From a checkpoint of a small mixture-of-experts model trained on Wikipedia.
Training: a variant of Adam for the experts, 1075M tokens.
Below are experts of layer 4 (counted from 0) of a mixture-of-experts language model. Rows are named router (the router's row for the expert) and show model dimensions 0-127. Each number is 200 + 40 x the weight over its row's rms, rounded and kept within 0 to 999.
Before each expert's rows: "comes after" lists some tokens at least twice as common just before its tokens as in all text; "comes before" lists some tokens at least twice as common just after its tokens as in all text. This comes from a sample of Wikipedia text that the model never trained on. Tokens count by the router's weight.

# expert 55
comes after: ",", "|", " |", " the", ":", ";"
comes before: " |", "–", " of", ";", " 1", " 3"
router,211,180,243,169,264,175,209,254,186,193,130,234,172,253,235,181,171,266,163,238,196,206,135,178,150,194,241,138,146,175,188,232,208,220,227,177,128,139,225,192,226,227,216,151,199,275,190,202,161,241,200,228,146,206,194,168,211,216,173,215,128,252,197,260,105,210,225,218,188,260,167,224,202,179,191,152,179,222,161,172,220,186,152,203,245,245,162,231,160,126,201,244,244,222,260,191,224,101,290,223,213,174,184,221,178,212,182,205,147,222,209,209,242,214,230,262,159,149,179,193,290,242,180,234,178,244,218,167

# expert 14
comes after: " to", ",", " he", " which", " who", " and"
comes before: " the", " a", " to", " that", " by", " in"
router,241,192,166,204,250,197,210,211,174,203,194,237,129,200,234,212,179,199,186,180,185,259,159,203,120,238,283,127,166,233,194,205,250,278,193,229,158,205,243,202,163,223,240,180,170,230,248,185,197,225,203,203,137,216,253,270,207,213,150,244,140,211,210,266,144,202,220,203,180,223,245,151,195,200,167,159,166,170,153,186,195,170,179,197,214,256,183,203,226,109,217,222,241,242,282,193,264,134,253,201,196,137,241,144,190,162,164,233,145,191,197,190,214,210,270,263,166,132,244,209,241,241,127,212,215,146,166,207

# expert 168
comes after: " |", " ", " in", " on", ":", " /"
comes before: "|", ",", " ", " 2022", " 2023", " 2025"
router,208,180,225,162,252,145,167,259,122,212,159,230,144,249,205,200,182,253,156,234,177,240,125,219,104,242,281,146,171,149,168,233,200,258,136,207,166,153,217,171,212,175,211,169,186,281,177,217,153,223,196,209,165,252,220,215,209,196,204,198,134,225,200,289,120,203,189,179,139,248,188,173,204,194,150,132,175,186,138,186,210,213,140,158,193,282,159,218,198,133,139,221,265,229,225,215,208,116,290,219,162,179,226,218,160,242,196,199,160,245,203,208,211,228,235,263,199,185,232,155,253,225,186,222,236,186,219,240

# expert 188
comes after: ".", "-", ".\"", ").", "\".", " al"
comes before: "\n", "|", "year", "based", "M", "S"
router,223,172,278,226,250,150,203,209,195,227,181,265,140,241,191,157,215,258,119,213,148,224,126,246,116,251,214,158,235,229,184,271,221,275,227,214,185,145,203,190,212,210,223,102,238,235,152,193,219,187,218,212,204,211,164,184,210,209,250,241,157,227,182,309,129,157,143,200,165,233,188,175,245,172,217,143,210,175,160,208,163,188,171,190,234,256,157,270,176,104,230,225,228,227,229,233,210,141,250,203,241,183,221,200,152,181,178,248,146,233,217,214,190,211,225,238,172,177,276,154,238,211,199,204,179,142,263,188

# expert 25
comes after: "–", ",", " (", ":", "′", "°"
comes before: " |", "–", ".", ")", "°", "%"
router,216,171,243,203,267,135,170,268,158,195,120,217,166,257,199,191,132,236,153,246,216,269,134,166,126,202,240,171,149,165,200,239,203,281,191,217,161,130,164,174,226,209,224,133,169,287,160,191,181,192,246,178,185,196,193,221,159,218,211,194,99,221,187,249,158,189,200,235,187,222,187,197,200,209,195,164,213,204,178,160,193,226,173,192,203,275,141,233,221,133,193,240,262,230,263,216,208,142,256,221,214,148,221,229,142,215,192,203,134,240,199,201,214,197,252,222,160,189,263,195,272,194,211,208,183,219,231,200

# expert 185
comes after: " the", " is", " was", " a", " are", " were"
comes before: " by", " in", " to", ".", " of", " for"
router,216,219,180,183,219,158,183,179,143,192,165,256,133,214,216,195,230,220,141,213,166,226,159,231,107,238,306,127,220,194,169,235,216,270,143,178,185,174,129,192,192,211,210,172,174,229,202,191,162,224,247,191,143,226,164,238,187,206,176,203,171,256,200,269,169,205,151,159,150,223,231,215,169,218,179,168,179,212,144,169,196,185,120,224,221,239,151,186,158,119,220,239,236,222,263,233,216,103,270,236,213,154,223,239,166,207,210,231,197,196,209,254,179,203,233,225,207,131,277,183,218,215,189,244,252,193,232,198

# expert 176
comes after: " |", "|", ":", " on", ";", " $"
comes before: " |", "–", ".", "th", ",", ":"
router,221,233,234,141,252,159,171,253,135,222,206,261,132,224,167,237,220,226,170,234,233,221,131,189,148,249,267,153,172,207,182,264,216,285,205,163,143,168,216,200,238,208,174,161,190,251,205,183,180,182,227,211,175,261,203,196,178,189,207,225,136,225,207,284,121,217,165,203,145,197,181,220,212,164,193,157,159,217,199,193,225,238,155,172,174,289,122,220,174,140,203,225,214,220,270,233,220,87,252,210,192,198,225,235,137,245,218,250,196,240,222,193,181,212,239,214,194,190,209,191,271,253,187,199,189,215,230,194

# expert 70
comes after: "\n", "==", " ==", "===", " ===", " ="
comes before: "\n", "==", "The", " The", "===", "In"
router,204,158,226,154,232,175,230,258,194,203,141,283,179,246,271,217,194,244,150,228,160,248,138,184,128,251,228,178,176,223,186,285,222,296,174,195,204,173,222,196,220,211,194,143,202,229,209,210,169,234,204,191,185,174,122,156,207,207,238,194,108,240,191,279,101,226,188,259,166,206,191,219,187,215,160,158,176,186,214,192,243,196,142,173,213,278,126,224,199,147,179,214,222,158,296,210,221,90,334,250,201,190,231,210,160,214,206,222,158,213,230,167,249,224,223,249,207,127,252,156,232,242,140,196,217,202,211,231

# expert 41
comes after: " |", ")", " —;", ";", " 1", " 0"
comes before: "-", " |", "|", "=", " of", "N"
router,200,180,255,191,246,153,187,238,112,214,149,259,153,240,206,213,175,251,159,217,225,214,142,204,125,222,244,135,185,157,176,229,207,251,175,217,154,139,195,175,234,220,200,189,216,222,199,175,176,218,228,189,164,204,228,211,192,191,162,201,127,255,215,283,131,197,209,201,163,263,178,222,189,199,175,153,178,184,169,170,232,232,132,184,234,270,177,237,190,147,146,231,263,204,267,203,205,111,290,240,241,194,226,209,120,185,181,253,144,253,204,187,196,203,225,242,194,154,233,167,276,231,149,207,218,179,199,221

# expert 171
comes after: "\n", " B", " A", "ag", " C", " M"
comes before: "==", "The", "===", "In", "-", "On"
router,209,220,233,164,223,162,159,204,114,215,118,245,179,215,218,187,178,208,139,235,212,212,146,197,147,239,236,141,243,186,186,251,214,258,176,176,165,154,220,138,246,189,203,171,219,237,205,216,176,216,229,211,162,229,193,212,183,193,231,206,140,211,209,282,149,208,167,229,199,240,177,210,197,199,204,151,173,189,160,203,184,211,119,171,210,252,164,225,192,138,184,221,260,246,283,221,198,123,299,233,193,217,246,208,161,208,210,221,172,229,191,225,179,206,233,221,229,165,261,215,253,257,179,238,214,175,180,241

# expert 144
comes after: " |", ".", ")", " =", " where", ")."
comes before: "|", "\n", "-", "|---|---|---|---|---|", "|---|---|---|---|", "|---|---|---|"
router,226,215,213,187,288,121,217,255,131,189,126,233,181,241,221,193,160,220,150,261,239,238,177,237,116,240,236,160,187,212,163,227,210,243,165,203,184,149,216,190,294,211,202,162,248,234,140,179,169,227,197,178,164,245,198,187,224,167,178,196,132,251,185,272,132,196,160,181,186,175,208,231,195,209,181,162,192,213,164,167,207,232,189,173,250,282,172,252,210,133,173,204,255,213,236,229,231,116,275,242,209,151,224,212,159,235,198,192,128,202,212,193,205,171,224,228,163,194,220,175,249,234,188,244,175,161,191,236

# expert 111
comes after: "\n", "==", " ==", "===", " ===", " ="
comes before: "==", "The", "===", "In", "On", "-"
router,189,208,190,153,236,147,183,221,128,176,181,234,86,238,190,208,189,219,112,210,156,232,126,170,177,258,217,128,195,181,140,258,212,253,201,223,212,161,186,224,263,144,191,196,177,222,190,261,214,217,291,182,197,201,200,186,160,214,242,191,112,195,200,291,123,152,192,262,168,225,200,177,200,175,148,202,191,208,156,150,180,196,188,180,198,222,182,204,242,138,194,178,182,149,234,225,189,130,324,187,264,185,207,238,188,209,210,212,191,196,238,193,210,187,196,202,224,174,277,145,198,218,174,246,211,174,221,201

# expert 86
comes after: " in", ".", " =", " 18", " 17", " In"
comes before: "\n", ",", ".", ")", " and", "°"
router,181,152,209,121,230,163,184,243,138,193,140,246,163,220,135,207,196,246,157,222,202,190,128,218,125,208,251,140,186,185,208,255,185,251,205,177,177,125,214,150,245,209,217,189,221,234,260,176,114,159,232,187,223,209,223,205,170,197,252,207,125,248,208,280,122,230,173,224,179,246,170,206,200,197,163,160,157,204,190,143,213,237,168,175,205,294,176,187,185,153,174,253,227,224,212,231,227,140,278,224,188,213,252,224,155,168,168,192,151,218,173,178,192,234,236,214,174,179,214,215,252,199,205,226,190,121,197,186

# expert 65
comes after: " was", "-", "|", " in", " (", " Born"
comes before: ":", " in", " by", " on", " to", " from"
router,186,174,216,206,269,171,179,193,152,198,138,214,185,211,185,209,197,230,176,175,211,177,164,229,132,249,226,171,192,222,235,246,202,280,193,229,148,183,258,199,225,178,229,192,145,219,155,201,173,212,206,191,143,209,235,187,218,172,245,173,108,210,240,272,189,217,204,226,156,195,195,201,229,234,141,131,176,230,171,176,270,221,164,182,232,251,158,256,223,163,205,214,242,214,289,224,194,154,287,218,153,172,239,253,241,139,210,170,127,199,195,228,184,191,231,270,214,148,197,185,255,218,194,213,208,153,201,257

# expert 124
comes after: " |", " ", " in", " due", " of", " part"
comes before: " |", " the", "0", "1", "2", " his"
router,173,185,209,186,231,177,227,221,164,223,123,232,213,205,223,155,195,265,196,253,222,199,93,155,131,246,263,177,159,166,196,254,223,257,168,177,191,144,195,200,195,185,229,167,180,239,217,203,158,204,214,204,228,241,173,233,192,224,245,181,134,236,193,252,109,234,177,218,159,227,202,214,204,181,162,156,142,212,228,172,213,204,146,222,249,270,121,228,230,152,191,238,301,214,270,246,224,140,271,243,247,193,252,210,136,209,180,230,143,245,202,204,203,167,229,240,175,174,233,206,243,211,125,268,231,187,205,198

# expert 94
comes after: "-", "==", "|", " ==", "===", "See"
comes before: ":", "==", " ==", " life", " by", " career"
router,187,227,220,187,272,186,168,258,109,165,178,271,128,201,204,198,233,225,205,224,197,246,113,227,178,251,282,150,190,191,155,245,181,209,205,214,168,128,235,140,201,210,229,209,166,233,196,172,165,232,234,209,186,217,220,192,222,215,177,192,82,217,159,298,133,206,215,180,196,239,177,193,199,182,153,148,169,189,193,175,215,249,181,180,241,258,117,233,206,109,230,206,245,180,236,219,194,120,290,211,222,188,235,244,149,177,209,217,157,235,202,210,224,198,225,213,211,164,259,216,253,209,190,254,218,175,212,239

# expert 160
comes after: " |", ";", ")", " information", " +", "N"
comes before: "|", "-", " |", "\n", "–", "°"
router,217,156,255,198,262,151,201,229,135,193,176,256,166,260,199,202,203,256,208,235,244,236,102,200,124,227,223,132,178,260,159,266,216,247,189,188,187,118,242,181,219,192,201,182,218,242,206,205,145,207,231,190,191,238,179,243,214,188,194,197,100,227,203,231,156,208,202,165,160,260,199,194,203,211,221,206,213,181,157,228,206,199,172,139,190,281,132,232,202,129,199,210,255,222,251,235,192,95,267,211,236,145,239,228,165,185,195,255,145,278,197,182,253,220,229,240,175,161,249,167,271,229,163,232,219,106,192,197

# expert 125
comes after: "\n", " his", " (", "==", " =", " ==="
comes before: "|", "\n", "-", "born", "The", ")"
router,171,222,239,178,250,191,182,227,123,210,146,258,203,226,228,198,186,259,174,238,200,234,159,204,183,252,252,149,217,207,214,243,177,256,221,235,194,118,203,203,245,260,158,155,213,277,208,185,182,199,260,202,168,227,218,175,184,220,200,210,150,239,210,260,130,212,171,193,151,226,208,209,206,204,188,130,205,236,175,168,228,214,174,179,238,246,179,232,184,130,191,184,238,193,239,252,209,114,270,226,210,184,221,269,193,235,143,216,142,219,206,188,194,219,267,248,176,154,253,171,224,235,222,216,197,171,169,204

# expert 35
comes after: "-", " was", " the", "|", " moved", " ("
comes before: ":", " the", " of", " a", " by", " to"
router,217,197,253,188,222,212,167,211,112,228,180,250,132,252,201,192,191,252,140,242,224,193,129,204,136,219,246,164,192,168,172,262,209,214,189,183,204,135,220,176,243,213,229,156,210,241,216,223,152,225,220,199,186,240,206,169,155,187,182,182,129,225,224,250,139,250,224,211,176,183,201,194,205,168,156,185,140,243,153,164,183,192,123,199,212,266,153,224,152,134,205,211,233,218,271,246,215,113,317,227,201,177,220,197,189,199,180,266,146,194,178,213,196,208,251,242,182,181,217,214,287,245,170,197,176,164,203,227

# expert 98
comes after: " of", " at", " the", " ", " National", " as"
comes before: ".", " of", " ", " in", " and", ")"
router,206,213,225,175,264,139,187,214,138,184,154,263,172,260,204,200,189,193,116,253,200,229,151,195,147,234,239,159,218,247,199,211,204,264,117,255,157,168,180,186,219,183,236,185,167,286,190,181,165,180,207,218,164,213,209,176,202,173,221,197,140,234,199,270,125,198,168,191,206,232,210,206,131,220,157,224,169,207,198,142,200,210,173,180,195,287,175,271,170,152,200,222,232,201,261,246,214,53,295,188,157,210,237,241,193,237,252,234,184,226,197,172,193,258,215,211,239,181,287,152,238,207,199,215,214,155,180,211

# expert 182
comes after: " the", " in", ":", "-", " In", " from"
comes before: ",", ".", "–", "th", "′", "s"
router,202,211,235,168,232,156,198,252,134,174,167,231,169,228,219,224,223,243,183,247,203,211,144,264,139,243,263,150,192,163,168,231,190,257,177,173,170,114,209,177,231,247,199,180,179,226,175,183,196,224,212,214,148,230,192,194,202,188,204,187,104,232,188,264,116,192,204,215,186,209,172,200,171,180,236,173,201,252,145,196,231,207,188,177,249,257,137,239,161,145,190,219,270,192,281,237,226,97,303,234,268,168,254,220,146,224,173,256,137,258,210,188,212,203,204,243,176,181,222,188,263,239,185,224,235,135,210,242

# expert 43
comes after: "-", " |", " and", "\n", " for", " of"
comes before: ":", "|", " by", " MF", " DF", " career"
router,180,185,257,196,278,151,188,208,119,181,137,244,185,215,195,176,158,254,156,230,205,237,167,229,117,251,243,165,192,158,206,237,184,265,177,229,196,159,199,189,219,180,200,164,160,290,187,198,148,235,229,207,139,235,205,201,195,204,204,167,140,199,198,286,155,237,223,209,155,252,168,141,226,189,178,161,200,216,158,178,170,245,166,176,239,241,147,248,167,135,194,211,233,216,243,244,214,109,282,256,200,217,248,205,131,180,211,229,162,228,213,235,186,228,217,222,186,170,219,166,284,240,191,238,213,173,213,207